Weights of a small mixture-of-experts language model, trained from scratch on English Wikipedia: vocabulary 9995, 16.3M parameters.
Below are experts of layer 10 (counted from 0) of a mixture-of-experts language model. Rows are named router (the router's row for the expert), gate (a neuron's input weights, with its number), up (a neuron's input weights, with its number), down (a neuron's output weights, with its number) and show model dimensions 0-127. Each number is 128 + 24 x the weight over its row's rms, rounded and kept within 0 to 255.
Before each expert's rows: "gets" lists some tokens that make up at least twice as much of what it gets as of all text. This comes from a sample of Wikipedia text that the model never trained on. Tokens count by the router's weight.

# expert 2
gets: "\n", " |", "-", "|", ".", "s."
router [165  62 139 114 111 166 114 131 136  95 134 103 118 162 160 119 104 124 163 107 151 106 175 143 148 106 126 177  96 130 137 137 130 116 178 152 146 147 117 134 133 121 122 111 137 114 118 118 113  67 147 135  97 159 148 114 123 106  94 121 104 102  86 134 168 137 120 139  55 102 124 151 142 127 177 110 124  87 143 118 105 110 108 128 146 120 124 147 102 105 125 138  88  99 135 116 177 143 117 156 124 163 148 154 118  89 141 106 111  97 140 141 118 114  90 122 120 148 153 135 123 150 143 102 147 121 129  95]
gate27 [152 113  91 128 133 177 170 125 138  85 121 128 132  92 136 106  98 104 112 106 183 147 162 124  97 127 159 145 141 147 121 124  99 133 153 155 116 135  99 106 147 132  91 112 130 119 103 161 109 125 110 105  91 116 146 152 153 102 127 126  91 108 129 123 189 114 111 143 107 134 132  80 124 103 141 157 154 142  87 131 185 156 115 141  83 144 130 139 138 147 141 131 133 120 153 155 102 119 143 125 104 137 186 100 121 147 164 114 141 130 124 171 116 118 124 140 118 140 156 100 142  93 129 154 145 125  58 107]
up27 [155 106  88 136 134 191 130 104 153 121 134 119 107  99 179 129  85 137 167 139 151 151  82 111 110 170 145 143 186 134 106 143 103 123 154 160 133 130 140 112 183 116 125  97 129 106 114 118 113 150 153  76 103 115 141 111 128 103 113 112 114 115 120 123 163 118 119  93 144 140 104 100 139  65 140 119 117 134 123 114 126 168  99 138 109 127 114 141 154 124 166 133 140 137 108 129 115 104 136 117 116 109 175  82 128 183 142 149 136 143 150 138 102 103 139 140  98 124 158  97 127 167 127 144 154  98 118 146]
down27 [165 132  94 117 141 132 135  94 153 171 132 148 118 114 141 150  99 179 140 151  88 112  76 119 113 141 175 135 118 135 144 128 128 134 136 108 107 103 147 128 117 112 152 154 156 149 142 129 123 125 142  83 119 119 131 136 139 129 138  99 132  78 107 126 143 114 123  81 177 119 100 103 118  88  78 166 112  85 134 137 114 142 142 127  79 160 113 111 165  94 165 121 111 121 137 134 128 141 124 156 132 128 180 110 141 177 161 177 102 137 100 107 121 142  99 146 116 124 159 150 110 135 111 147 124  78 150 130]
gate28 [168 130 145 164 139 169 166 109 122 141  87 133 162 126 140 181  89 133 112 109 173  95 135 151 146 130 125 126 111 149  78  89 121  92 124 137 109 121 116 136 151 163 125 112 149  99 124 146 111 118 131 163 130 116 127 178 106 141 129  75  95 116 153 124 142  93 133 139  99 145 115 124 137 159 160 121 109  72 119 118 137 143 146  91 114 144 136 131 155  89 186 112 144 153 107 134 121 115 106  93 131 143 156 153 170 139 123 108 174 112 104 124 123 153 130  88 116 117 132 150 140 106 135 107  89 126 138  88]
up28 [131 100  98 151 154 116 154 166 105 175  85 114 175  80 139 134 128 150 130 142 128  74 135 170  89 129 106 132 104 105 123 107 110 120 146 132 118 109  75 133 146 179 147 143 147 117 102 121 123 151  84 131 123 104 125 147 120 148 120 115  97 108 128 163 121 128 112  93 115 160 126 115  95 151 164 102 149 124 114 156  98 119 166 154  92 129 119 138 131 112 175 126 158 142 102 127 149 109 108 136 146 137 101  92 138 177 167  92 141  95 108 144 130 141 135 107 129 128 134 121  95 138 158 172 132 168 132 146]
down28 [140 105 126 134 152 136 133 100 127 117  94 170 103 146 113 130 105 147 111  98 181 109 108  91 102 136 102 152 104 159 184 103 141  98 129 122 112 120  98 133 137  90 157 101 116 104 106 100 131 115 114 170  87  93 135  91  95 124 136 118  85  88 172 144 124 156 109 122 141 140 140 127 137 155 154 164 102 131 142 116 142 160 122 139 182 140 115 129 142 139 106 156 142 109 135 117 146 172 137 115 139 143 144 161 123 163  90 148 128 124 102 142 175  94 109 113 144 143 119 160 127 130 150  91 185 148 101 121]
gate29 [139 107 131 147 166 140 164 112 110 106 118  99 148 155 114 142 145  91 142 118 165 117 134 125 135 121 110 151 154 141  98 121 130 161 108 113 117 112 135 140 113 155 130 148 189 130 128 137 180 104 136 129 134 115 148  98 158 144 141  84 142 148 131 117  95  93 112 160 101 112 128 158  84 104 135 115  63 186 156 146 111 138 151 153 106 154 112 114 119 116 135 117  85 159 133  86  53 152 117 128 120 123 118 163 106 115 119 155 145 163 156  95 121  99 149 107 132 134 133 137 133 118 157  96 106  97 123 159]
up29 [164 110 126 164 151 155 136 126 165 124 119  71 146 165 143 136 124 130 163 122 107 111 143  84 139 101 135 112 133 129 159 107 157 154  95 122 133 125 173 134 119 142 110 151 127 126  99 145 154 122 174 177 135  83 102  86 132 152 132 148 164 128 136 125 163 142 144 117 116  79 127 138 133 119 161 139 130 113  94 136 115 144 117 102  79 151 158 114 119 170  90 143 147 131  93 167 109 117 137 110 100 125  97 114 137  55 147 119 129 152 163 117 103 138 156 113 142  99 114  90 117 120 106 100 152 135 104 116]
down29 [120 118  95 108 122  93 147  94 161 122 164 114 141  91 151 117 120 121 145 138  99 106  94  87 145 129 117 149 132 136 155 115 112 126 155 171 163 127 131 123 162  86  93 153 118  95 104 141 103 144 172 106 130 163 130 180 125  89 138 123 172 122 142  92 129 114 119 116 153 147 194  88 112 147 159 103 106 143  91  94 142 130 155 129 171 110  86 122 137 157 126 108 155 145 146 168 111 150 120 170 116 157 161 146 111 140 110 140 151 132 138 101  96 121 119 131 103 122 110 105 169 135 135 119 131 111 103 121]
gate30 [154 149 179 135 138 148 157 112 119 112  87 117 125 126 117  85 123  88 113 130 153  94 160 156 119 121 116 154 153 117  68 114 101 134 155 148 130 143 125 131 168 125 142 131 164 138 110  87 126 135 138 134 155 134 128 108 136 116  94  66 114 188 101 119 118 182 115 170 138  67 126 148 140 131 150 146 110 125 140 150 122 139  78 117  86 104 172 135 113 130 161 124 123 144 148 132 113  93  83 154 125 107 117 127 131 149 158 145 152 148 119 127 138  88 139 128 125 129 119 157  79 133 148 149 131 114 112 101]
up30 [140 151 145  97 110 102 147  83 119 130 150 118 142 136 127 114 125 153 119 117 142 128 160 112 118 138 134 150 136 123 113 149 137 140 106 168 189 146 120  98 143 130 150 118 107  88 114 113 138  99 110 119 137  89 149 139  98  90 122 141 118 115 107 152 115 152 178 110 107 149 126 143 117 150 125 132 135 173 129 105 189 122  65  90 147 145 108 132  99 106  88 153  92 117 141 136  99 124 138 117 144  99  92 149 144 130 177 103 148 144 145  89 139 165 110 141 166 139 104 121 125 176 115 141 165  90 166  86]
down30 [129 169 128 151 125 123  97  89 123 123  99 104 158 120 121 108 104 154 134 109 131 113 155 150 112 157 139 151 112 116 120  65 144 158 114 105  72 140 140 111 139 117  98 122 142 126 106  99 131 104 130 131  87 170  84 153 104  98 127 162 102 109 138  85 158  82 156  91 163 152 135 174 133 141 147 113 134 100 158 150 129 111 134 137 102 104 140 121 109 164 127 128 121 124 112 107 156 149 114 129 103 169 160 138 156 171 127 147 116 140 120 183 128 136 182 167 111  82 141 137 149 122 110 123 149 126 128 141]

# expert 1
gets: " |", " ", "|", " 0", ";", " 1"
router [129 110 125 121 142 129 119 141 125  60 120 140 187 183 159 128 132  91 151  85 134 105 173 158 141 124 147 141 146 129  97  72 135 106  79 120 145 122  97 172  92 129 121 126 144 131 114 124 124 138  98  69 133 124 139 141 111 136 136 126 121 144 162 154 148 136 100 158 113 137 118 111 130 119 100 135 118 159 102 120 117 121 145 104 142 147 127  91 132 147  92  96 108 136 157 104 150 111 128 116 107 117 156 146 149 150 130  79 128 121  67 126 169 158 120 109 126  75 163 148 105 110 120 115 149 110 104 112]
gate30 [139 134 136 154 173 120 104 118 132 140 177 129 152 127 143 101 156 136 119 107 111 102 185 136  75  99 119  91 136 106  90  63 107 117 133 137 163 125 154 155 157  81 146 153 145 120  82 101 107 140 131 144 115 117 117 160 138 167  97 133 110 102  84 112 158 122 115 146 115  95 143 107 109 141 157 132 127 145 134 127 153 132 191 126 119 134 127 148  96 159 138 119 108 146 118 112 143 135 114 150  94 111 143 145 159 146 168 143 110 157  85 124 107 122 153 150 127 156 131 104  64 110 126 144 139 121 130 112]
up30 [126 127 146 133 132 113 149 107 110  83 160  98 159 133 140 166 153  86 129  95  99 137 115 102  96 123 173 153 126 164 136 132 140 105 142 104 124 182 186 110 143 165 134 106  92 128 121 114 113 128 112  94 147  98 128 144 138 110 122 140 150 105 153 107 121 131 102 113 125 133 160 116 152 110 118 136 160 159 133 182 113 111 132 193 129 138  93 115 118 135 144 103 113 151 131 107 124 142 123 158  75 132 141  90 101 129 147 127  70  97 123 145 103 156  96 169 144 140 176 123 122 146 137  95 149 107 113 123]
down30 [124  65 117 143 105 139 170 139 116 151 117 109 106 173 106 121 175  79  87 123 154 136 155 106 122 124 110 106 146 129 106 126 172 116 162 120 113 224 135 123 146 148 123 144 110 151 148 132 107 101 115 121 112 115  90 153 163 118 145 124 153 104 148 132 155 116 140 129 120 136 101 106 123 102 120 111  74 150  89 130 142 152 150 116 131 135 136 126 113 133 169 105 112 111 142  85 101 132 184  93 151 130 118  99 134 104 118 124 139 131 125 135 116 151 132 170 117 104 120 148 130 146 105 167 158 120 113 158]
gate31 [154 164 142 118 139 119 134 140 111  98 122 135 122 145 143 130 128  90 133 119 133 116 148 136 154 117 141 134 132 181 140  72 105  72 128  95 149 134 146 117 119  99 122 129  75 105 106 148 137 149 175  97 114 122 146 103 160 128 151 128 110 132 104 132 103 134 126 159 109 135 141 116 128 147 102 162 129 147  73 145  99 117 174 123 114 100 146 128 152  97 131 129 130 105 136 121 177  99 159 135 100 146 118 101 106 126 113 110 140  73 122 203 154 121 167 143 104 101 157 117 145 182 100 147 128 166 115 122]
up31 [163 156 128  99  86 136 161 146 166 133 176 143 144 132 132 176 141  96 157  95 165 144 136 111  93 149 129 131 132 186 101 102 108 156 116 152 131 132 136 118 111 124  94 131 126 129 129 131 109 139 156 101  96 119 115 131 107 112 100  90 153  89 121 151 138 138 130 109 136 130 139  94 166 115 137 132 105  95 120 128 107  65 182 116 143 119  88 142  79 124 103 126 148 111 121 102 149 146 134 132 109  93 174 130 104  94 167 123 131 150 146 137 121 126 125 182 100 118 136 118 130 175 105 139 130 160 104 152]
down31 [135 112  96 171 120 146  85 179 119 134 109 116 122  98 114 154 123 130 145 152 125 104  97 164 131 121 122 113 117 130 142 126 121 113 112 129 129 159  76 120  97 128  94 120 142  86 170 113 176 152 126 105 141 131 188 131 153 120 108 118 102 131 111 134 141 163 117 153 140 108 139 116 123 139 147  96 114 114 157 144 158 152 162 147 102 123 107  87  97 132 144 142  84 127 143 122 135  65 141 144 121 173 125 112 107 103 136 113 150 119 177 149 141 131 164  92  72 133 142 125  73 126 134 154 143 135 158 162]
gate32 [122 115 137 149 117 134 121 114 127 109 102 137 108 138 138 117 154 114 113 161 123 129 114 111  84 114 145 153 124 143  81 106 102 141 136  87 177 114 159 117 133 185 100 141 142 125 127 113 139 149 155 132  92  92 130 106  71 111 125 154 156 116 138 126 132 174 100 128 134 153 132 136 157 133 112 119 163 105 126 115 199 119 118 102 173 133 137 119 176  93 159 126 135 154 130 126  92 134 126  92 148 145 124 162 106 186 174 126  92 133 123 109 150 130 107 115 153 120 114 123 163  98 131 118 150 109  84  81]
up32 [123 106 109 166 148 121 101 110 134 100  97 141 124 114 106 107 131 160 132 143 148 164 142 116 118 108 139 118 128 169 109 114 116 135 178 125 176 110 180 121 137 134 135 148 101 142 141 108 178 131 160 110 161 187  96 135 152  93 137 152 100  97 121 112 117 143  91  77 108 144 141 150 121 152 121  87  93 149 147 118 162  82 111 108 131 151 116 121 121  88 138 142  94 106 163 158 153 169  99 104 131 143 145 114 133 169 133 143 128 142 144 125  99 112  93  86 109  80 131 144 138 118 157 142 129 127 103 141]
down32 [140 123 149 128 116 147 142 136  93 143 126 145 134 141 130 123 126 137 154 128 107 114 207 144 110 131 118 104 109 114 159  95  77 107 100 161 115 134 140 152 105 134 127 167 126 107  88 133  91  91 104 135 140 102 161 116 124 154  63 162 162  98 141 117  91 109  98 133 160 141  75 143 149 121 150 140 155 141 140 129 166 151 179  94 125 109  86 138 106 104 113 126 104 118 107 125 119 123 147 123 167 144 117 102 138 149 136 149 111 108 127 116 176 127 162 130 111 152 102 167  98 111 122 168 159 128 114 130]
gate33 [113  96 133  95 126 155 109 127 124 138 146 171 113 106 164 108 146 118 159 149 122 107 121 105 105 122 140 101 151 137 161  95 126 131 117 132 100 157  63 131 103 158 130  72 102 124 122 164 135 124 134 127 122 131 170 100 141 125 126 170  92 126 113 102 107  92 111 122 109 114 114  97 149 105 145 122 127  99 121 123 124 106 128 153 156  75 146 169 136 117 111 140 124 160 149 123 164 104 107  76 142 121 124 196 136 149 128 133 123 172 141 156 138 178 145 146 151 126 102 101 134 175 126 125 143 143 101 175]
up33 [ 93  99 105 117 139 131 157 142 119 144 160 144 118 170 138 156 126 139  94 124 103 130  80 149 144  85 123 176  93  98 176 129 128 143 127 133 141  97 136 153 135 153 155 116 153 139 148 112  96 143 152 141 120 116 105 134 134 157 140 108 120  89 126 131 129 154 101 154 121 118 151 102 132 129 107 198 134 150 139 161 111 143  90 131 116 136 166  89 190 124 117 109 141 144 106 123 149 157  88 132 101 140  83 100 113 116 137 143 100 103  74 135 110  68 124 114 120 130 121 183 148 118 140 110 133 142 122 127]
down33 [ 98 104 144 157  92 156 154 143 136 165 153 113  94 121 100 177 159 106 139 129 135 105 111 154 158 134 156 101 158 143 145 146 109 159 123 165 135 139 158 121 102 115 110 131 121 139 101 189 117 125 104 125 104 110  91 131 190  93 123  89 148 119 165 157 109 125 148 155 106 141 146 177 106 106 146 138 119 129 126 137 128 117 127  88 112 165 104 158  79 123 110 155 135 151  93 145 105  81 117 132 129 124 130 121 163 132 139 134 142 132  90 109  90 139 134  96 112 101 152 105 129  98 106 161 101 145 143 102]

# expert 3
gets: " the", " a", " The", "'s", " his", "The"
router [ 77 108 137 106 101 102 174 100 175 105  85 106  89 130 112  74 127 131 128 127 158 121 150 138 121 141 104 136 100 121 121 129 111 139 143 147 125 112 167 146  83 150 124 138  98 107 117 158 118 169 140 150 124 109  92 151 160 116 103 117  84 181 129 155 124  96 113 123 113 133 145  87 157 135 137  94 101 143  95 183 112 146 139 141 130 109 106 147 126 145 114 141 154 144 113 126  99 122 136 151 184 172 155 108 131 167 137 133 155 131 116  75 118 135 145 103  84 126 130 112 141 120 112 144 111 150 122 103]
gate22 [126 121 107 100 169 128 172 125 142 172 144 118 138 145 173 143 139 141 170 136  92 157 137  98 110 140 124 146 123 133 114 133 134 152  90 132 131 147 151 118 117 126 110 158 128  88 128 139 124 138 109 141 144 116 111 166  89 135  86 108 105 114  80 135 110  47 106 156 114 144 164 133  99 100 125 128 163  94 123 135  87 134 110 153 138 125 108 148 114 127  92 143 104 136 162 187 171 139 140 140 137  99 122  70 132 165 124 107 150 158 140 117 123 104 131 144 152 128 148 104  96 111 102 110 143 121 169 113]
up22 [123 112  91 126 184 123 139 122 112 154 143 135 136  95 130 107 144  92 125  96 109 179 115 189  89  92 153 129 144 143 139 108 116 134 138 168 144 157 130 130 153 130 137 174  91 135  89 133 109 116 116 131 150 170 103 157 104 130 140 162 135  90  90 131 152 165  83 119 135 149 141 115 154  88 116 141 152 105 148 144 109  95 132 107 122 142 120 116 123 129  93 145 122 172 127 152 132 149 102 122 107 139 112 117 123 149  81 120  99 113 169 154 133 102 113 135 110 158 128 119 161 162 134  56 124 133 130 112]
down22 [123 149 165 152 105 133  78 133 130 139  98 125 135 124 140 192 122 120 144 165 162  89 158 112 107 125 111 131  93 125 135 119 172 132 108 126 150 121 124 113 144 129 122 148 142 138 136 129 102 131 101 153  86 148 173 123 141  72 103  88 124 137 186 137 142 139 123 151  76 115 117 160 131 169 111 148  94 147 154 132 171 130  74 104  99 143 128 123 119 135 125 173 117 110 129 133 151  99 110 125 108 100 107  86 113 123 166 124  95  97 106 122 150 156 126 174 132 136 113 167 116  97 136 128 106 126 149 110]
gate23 [144 103 132 107 151 112 147 117 116 108 129  78 147 151 145 117 159 145 131 142 120 173 142 145 142 104 128 166 121 139 122 130 118 134 147 134 141 121 121 138  53 126 111 110 149 126 124 113 155 131  88 131 124 107 135 128  90 131 144 151 105  88 139  96  93 162 125 145 111 121 125 139 121 139 104 118 119 115 148 132 133 153  98 153  90 142 152 129 129 163 104 156 160 126 186 132 103 143 165  87 124 125 100 118 177 120 103 113 135 104 114 133 143  78 149 120 202 101  71 152 119 155 167 168  99 118 139  97]
up23 [141 135 149 152 122  99 133 111 112 125 134 160 133 102 125  83 128 132 138 107 126 140 116  87 212 151 139 131 137 111 103 130 135 118 121 138  90 163 150 179 114 116 127 154 136 128 160 164 175 148  99 131 161 120 176 127 116 114 157 118 168  95 160 132 107  85 146 162 119 100  98 140 125 138 116 112 159 135  91 126 118 120  82 110  90 119 133 127 115 108 139 127 132  78 120 127 183 135  87  98 138 139 116 161  99 114 141 153  87 142 125 165 127 117 100 144 148 153 125 120 139 108 168 108 136 105 113  98]
down23 [100 119 133 140 133 124 107 124 148 122 122  86 115 118 144  89 167 112 111 135 121 138 110 150  68 154 106 143 117 143  92 147 210 130 135 166 136 147 115  86  79 114 138 110  98 119 175 118 122 112 168 153  96 105 149 120 134 119 135 144 130 136 146 106 153 135 154 132 118 148 105 132 142 120 111 157 126  96 114 153 155  93 118 123 155 135 127 124 151 112 103  99 174  91 112 154 134 129 112 140  88 153 179 181 183 157 121 131 111 150 141 137 101 136 141 102 120  90 141  88 116 135 123  99 133 154 137 110]
gate24 [136 110 115 123 150  95 112 118 171 134 112 138 123 112 124 172 121 140 127 143 142 112 182 101 174 115 128 161 171 104 161 115 129 102 144 113  99 118 179 102  84 101  86 144 132  88  82 130  87 112 116 119 122 137 126 156 126  93 153 169 139  93 140 107 155 121 141 111 149 140 114  88  93 156 115 150 133 131  90 141  96 121 113 102 138 139 104 181 148  98 148 150 117 158 115 123 118 141 142 140 132 169 144 145 125 126 181 148 155 139 102 101 115 136 110 128 108 156 134 123 126 107  84 137 145 175 133 102]
up24 [ 91 128 122 157  83  92 147 122 172 133 127 124  80 132 141 110 124 116 139 139 109 135 119  98 113 131 140 171 152 118 118 124 151 135 121 118 111 119 134 100 157  97  85 119 119 116 104 108 133 141 135 155 123 116 160 138 168  82 105 150 139 130 138 131  90 114 134 135 105 132 157 101 118 160 146 174 105 148 122 123 147 129 119 139 105 160  99 129 153  97 131 152 142 163 102 133 146 135 112 142 162 200 148  83 169 143 122 102 150 123 127 108 139  97 155 137 125 140 178 154  53 112  91 118 155 149 108  95]
down24 [146 127 129 124 112 148 129 138  88 105 142 152 131 150  98 134 137 132 111 145  99 133 159 121 128 128 132 102 121  86 154 136  83 120 120 110 137 144 115 141 205 100 111 165 141  85 156 134 141 116 108  89 134 118 150 118 178 113 180 141 143  97 132 133 130  94 119 107 113 153 117 106 129 113  85 170 153  65 123 105 132 128  96 136 137  96 141 141 134 143 156 146 143 141 182 143 132 144 139 141 129 103  82  88 151 115 129 140 147 117 139 118 124  98 160 148 146 153 112 100  91 142  90 110 115 133 191 151]
gate25 [103 106  94 125 130  91 121 153 130 148 138 135 151 122 104 149 125 146 147 109 140 134 191 101 159 101 122  88  84 121  96 125 170 155 146 108 154 117 104  96 133 199 159 137 152 159 164 140 119 118 152  86 143  94 113 104 137 147  93 115 111 171 134 113 172 138  92 122 110 146 121  91 158 108 136 144 119 126 111 147 112 128 113 117 147 134 158 118 128 122 112  82 154 145  97 123 127 134 159  97  80 157 122 137 110 129 140 143 153 143 135 125 136  77 125 148 118 130 121 129  93 147 143 123 173 150  75 138]
up25 [152 106  89 150 146 157  88 143 145 105 157 132 122 103 128 182 143 139 115 158 135 137  98 123 115 113 146 137 183 143 101 127 163 142 138 125 177 118 112 156 174  95 105 142 149 134 123 123 125 112 101 108 108 118 147 112 118 125 151 136 105 170 147 102 109 142 186  90 103 158 122 103 174 137 110 124 120 147  74 150 102 149 114 108 129 162 107 125 125 173 113 135 141 145 101  98 128 138 161 134  99 163 127 134 112 105  73 133 111  83 156 148 132 128 128 126 113 118  96 142 120  87  99 162  92 135 112 135]
down25 [117 101 149 115 153 115 116 131 115 156 106 133 144 159 128 115 126 119 132 104 115 124  77 157 165 121 111 148  74 146 159 101 118 143 107 108 162  89  88 186 133 119 130 137 142 121 141 132 146  91  88 161 111 172 116 168 123 122 155 120 165 130 115 117 167  92 162 144  96 122 142 158 143 165 146  66 111 149 113 111 131 115 128 137 135 140 139 140 171  98  96 134 119 110 129 109 125 104 143 157 102 164 115 104  96 140 135 128 128 147  96 149 163 110 113 145 104 141 137 144 101 128  74 115 128 150 168 168]

# expert 0
gets: " to", " and", " in", " of", " was", " for"
router [ 91 113 164 169 145 141  87 117 171 127 210 121 130 109 109 127  38 121 120 148 108 111 170 105 109 140 139 125 108 159 120 139 121 134 115 125 106 130  82 153 129 134 162 133 102 125  75 132 161 116  89 113 123 153 137 142 108 126 146 143 116 126 117 118 125  89 135 122 147 155 102 173 166 132 106 170 154 125 130  99 144 142  98 132 122 121 146  72 144 113 110 111 114 158 135 186 122 120 115 139 125 136  97 138 103  73 146 117 105 115 110 120 119 150 131 136 112 123 147 130 125 108 122 116 119 149 117 129]
gate11 [168 113 166 126 143 144 123 152 120 122 133 146 113 125 126 168 108 101  99 116  87 140 158 118 148 193 170 168 132 125 165 145 123 176 109 116 145 131 119 147 121  80 116 152 101 171 158 129 158  99 109 122 128 119 118 164 129 169 115 138  71 111 107 135  94  73 140 135 138 116 134 127 191 118 114 111 115 120 130 120 136  78 126 105 130 158  97  98 115 118 156 130 130 123 111 174 134 129 141 111 120 124 144  87 143 100 121 108 131 142 138 118 107 120 120 110 143 117 166 111 115 144 182 133 117  96 125  81]
up11 [105 133  95  78 192 123 132 131 142 142 132 140 109 115 123 144 121 134 148 134 122 120  85 170 107  99 159  93 104 148 129 118 116 119 119 141 123 117 178 107 177 148 109 114 167 144 123 114 140 134 168 140 167 128 129 150 204 117 118 142 123 155 158 138 111 125 147 164 136 108  93 125 103 140 134  74 106 101 125 170  96 153 140 142 123 162 140 166  91 133 148 124 114 130 106 117  94 115  85 132  96 144 158 110 121 131 134 137 110 121 109 107 124  68 132 119 111  93 134 125  97  98 136 172 140 146 138 141]
down11 [146 101 142 119 163 129 123 124 124 106 134 107 130 148 123 142 133 147 134 142 129 119 196 117 159 159 181 119 132 159 124 115  86 143 138 106 149 116  97  94 105  96 127 138  85  95 164 144 119 125 150 159 137 148 111 135 144 152 104 110 159 111  94 128 163 110 158 157 196 118  81 110 128 102  90 125 107 148 139 126 108 128  89 123 115 174 132 146 125 105 126 101  94 125 171 154 116 114 123 111  88  96 142 127 141 135  96 118 123 149 132  87 126 123 105 111 155 145 134 145  89 173 165 140 132 171 115 102]
gate12 [111 151  95 108 126 126 130 130 111 134 131 104 167 153 128  83 161 110 128 126 144 133 154 155  64 129 155 132 143 127 159 137 141 151  79 154 125  91 110 138 126 145 160 124 157 147 127 135 127 119 123 140 177 159 138 163 122 140 157 138  78 127 121 129 141 104 142 149 135 158  99 141 146 133 124 138 141 135 103 148 132  95 152 105 169 105 160 137 151 143  69 112 139 108 152 119  65 140 129 147  92 105  86  88  81 115 179 110 144 140 118 114 135  99  94 157 101 103 113 116 107 106 150 173 126 117 129 104]
up12 [107 129 100 104 171 133 139 158 158 122 139 148 176 120 134 148  72 130 190 131 118 147 169 145  61 109 122 159 116 134 111 151 132 123 135 112 111 120 134 127  94 117 143 125 151 162 134 118 145 119 121 133 149 108  94 151 121 110 143 173 111 115 148  70 113 117 127 152 173 127 124 100 143 111 182 117 134 129 113 165 134 144 144  83 135 104 154 102 133 109 145 125 138 130 165 107  76  81 145 126 140 117 152 119 114 130 138  86 115 190 127 139 129 121 121 128 116 145  87 108 102 117 143  90 121 104 126 151]
down12 [131 116 126 119 114 103 108 118  87 164 145 159 140 167 153 125 108 115 131 115 116 110  86 139 169 104 103 110 130 115 141 121 118 133 182 118 144 125 153 121 146  88  79 147 112 125 132 137 162 125 126 121 117  92 157 146  99  77 101 122 102 149 147 114 113 148 193 124 129 114 100 171  69 135 105 105 162 128 117 120  83 139 112 135 125 170 117 110 162 174 137 131 129  99 126 102 183 134 128 131 140 170 122 107 128 195  84 141 108 106 140 146 141 144 131 108 129 149 139 149 118 118 130 120 141 129 115 163]
gate13 [122  95 166 156 141  82 106 109 125 123 125  94 105 141 153 131 115  81 160 107 143 145 197 126 103 138 120 110 101 124 111 140 167 150 135 125 118 128 150 113 155 107 165 126 107  98 121 164 132 133 108 134 138 137 139 124 154  76 155 117 118 151 126 136 119 100  65 103 105 128 109 103 109 172  91 138 205 155 165 126 119  65 149  93 114 121 159 146 124 150 113 163 147 121 112 129 118 144 140 138 133 104 112 150 133 141 144 117 129 126  99 129 145 139 102 122 128 104 176 132 154 101 122 158 125 108 134 155]
up13 [ 96 146 112  95 140 150 116 142  77 133 108  79 149 158 128 138 159 138 142  82 134 163 120 168 185 103 143 149 149 116 122 149 110 120 111 178 110 121 113 143 146 165 153 102 132 132 120 149 118 119 141 130 157 109  80  98 177 127 170 126 146 133 117  92 113 131 111 125 156 162 170 124 100 104 152  65  78 131 175 151  86 136 135 119 130 130  95 155 129 140 129 123 119 117 123 139 151 108 145 130 105 152 140  93 117 128  92  95 130 133 120 107 124 108 108 163 162 146 119 118 151 137  97 128 140 124  90 138]
down13 [142 138 135 154 132  97  96 137 125 155 140 169 124 127 131 121 131 136 112 149  92 118 245 150 109 147 129 135 115  96 153 126 100 103 120 115 119 108 146 133 119 149  94 145 118 127  91  97 127 116  95 111  86 144 143 144 131 149 117 177 113 125 129 140 117  89 133 108 105 140 108 102 167 137 159 146 112 119 190 117 171 119  97 142 141 108 131 128 129 153  99 101 123 170 113 142 132 152 120 127 171 151 135 132  91 135 161 139 114 141 152 126 116 114 127 134 130 115 127 145  85  94  72 113 129 105 123 166]
gate14 [148 140 113 141 105 132 118  84 168 130 118 166 146 108 159  94 130 173 125 131 156 107 182 158 137 134 132 135 100 102 124 133  92 128 132 139 126 136 119 127 130 118 122 108 123 140 123  93 161 143  85 145 142 149 137 140 127 124  98 133 101 132 159 141 132 157 121 105 119 100  99 129 172 143 145 174  90 118 102 142 138  76  87 151 124 120 116 122 116 196 106 106 134 154 116 129  90 151 111 102 103 137 133 135 105  94 156 125  95 174 163 116 146 124 105 139 132  73 171  86 136 120 123 179 129 123 107 164]
up14 [152 123 118 102  94 144 136 144 160 131  95  89 127 131 113 110  67 100 168 129 126 201 101  93 114 140 122 158 101 173 117 127 136  92 128 126 175 147  97 142 136 122 135 148 149 126 144 117 106  98 154 132 172 125 151 140 136 124 132  85 144 105 141 141 114 112 110 117  92 141 163 101 127 131 126 123 171 111 115 119 134 144  99 121 162 131 131  81 134 115 132 145 123  90 133 175 181 138 100 175 125 105 117 108 161 170 113 109 108  80 131 134 126 132 111 130 149 124 131 150 109 162 109 152 161 134 106 105]
down14 [123 185 140 120  98 104 146 129 135 103 134  95  74 108 134 140 144 162 162 120 129  94 126  95 218 110 166  90 132  99 142 143 116 138 171 147 122 121 129 105 163 147 103 144  92 121 133 118 130 131 151 108 111 139 111 157 142 164 109 118 129 125 112 132 150  82 121 122 111 151 111 148 140  94 111 153 105 107 108 135  91 132 129 137 152 126 122 130 169  94 171 109  58 157 105 136 128 107 121 117 174 105 137 179 121 122 126 141 128 111 113 115 118 116 158 140 136 145 102 156 137 123 136 159 157 133 106 145]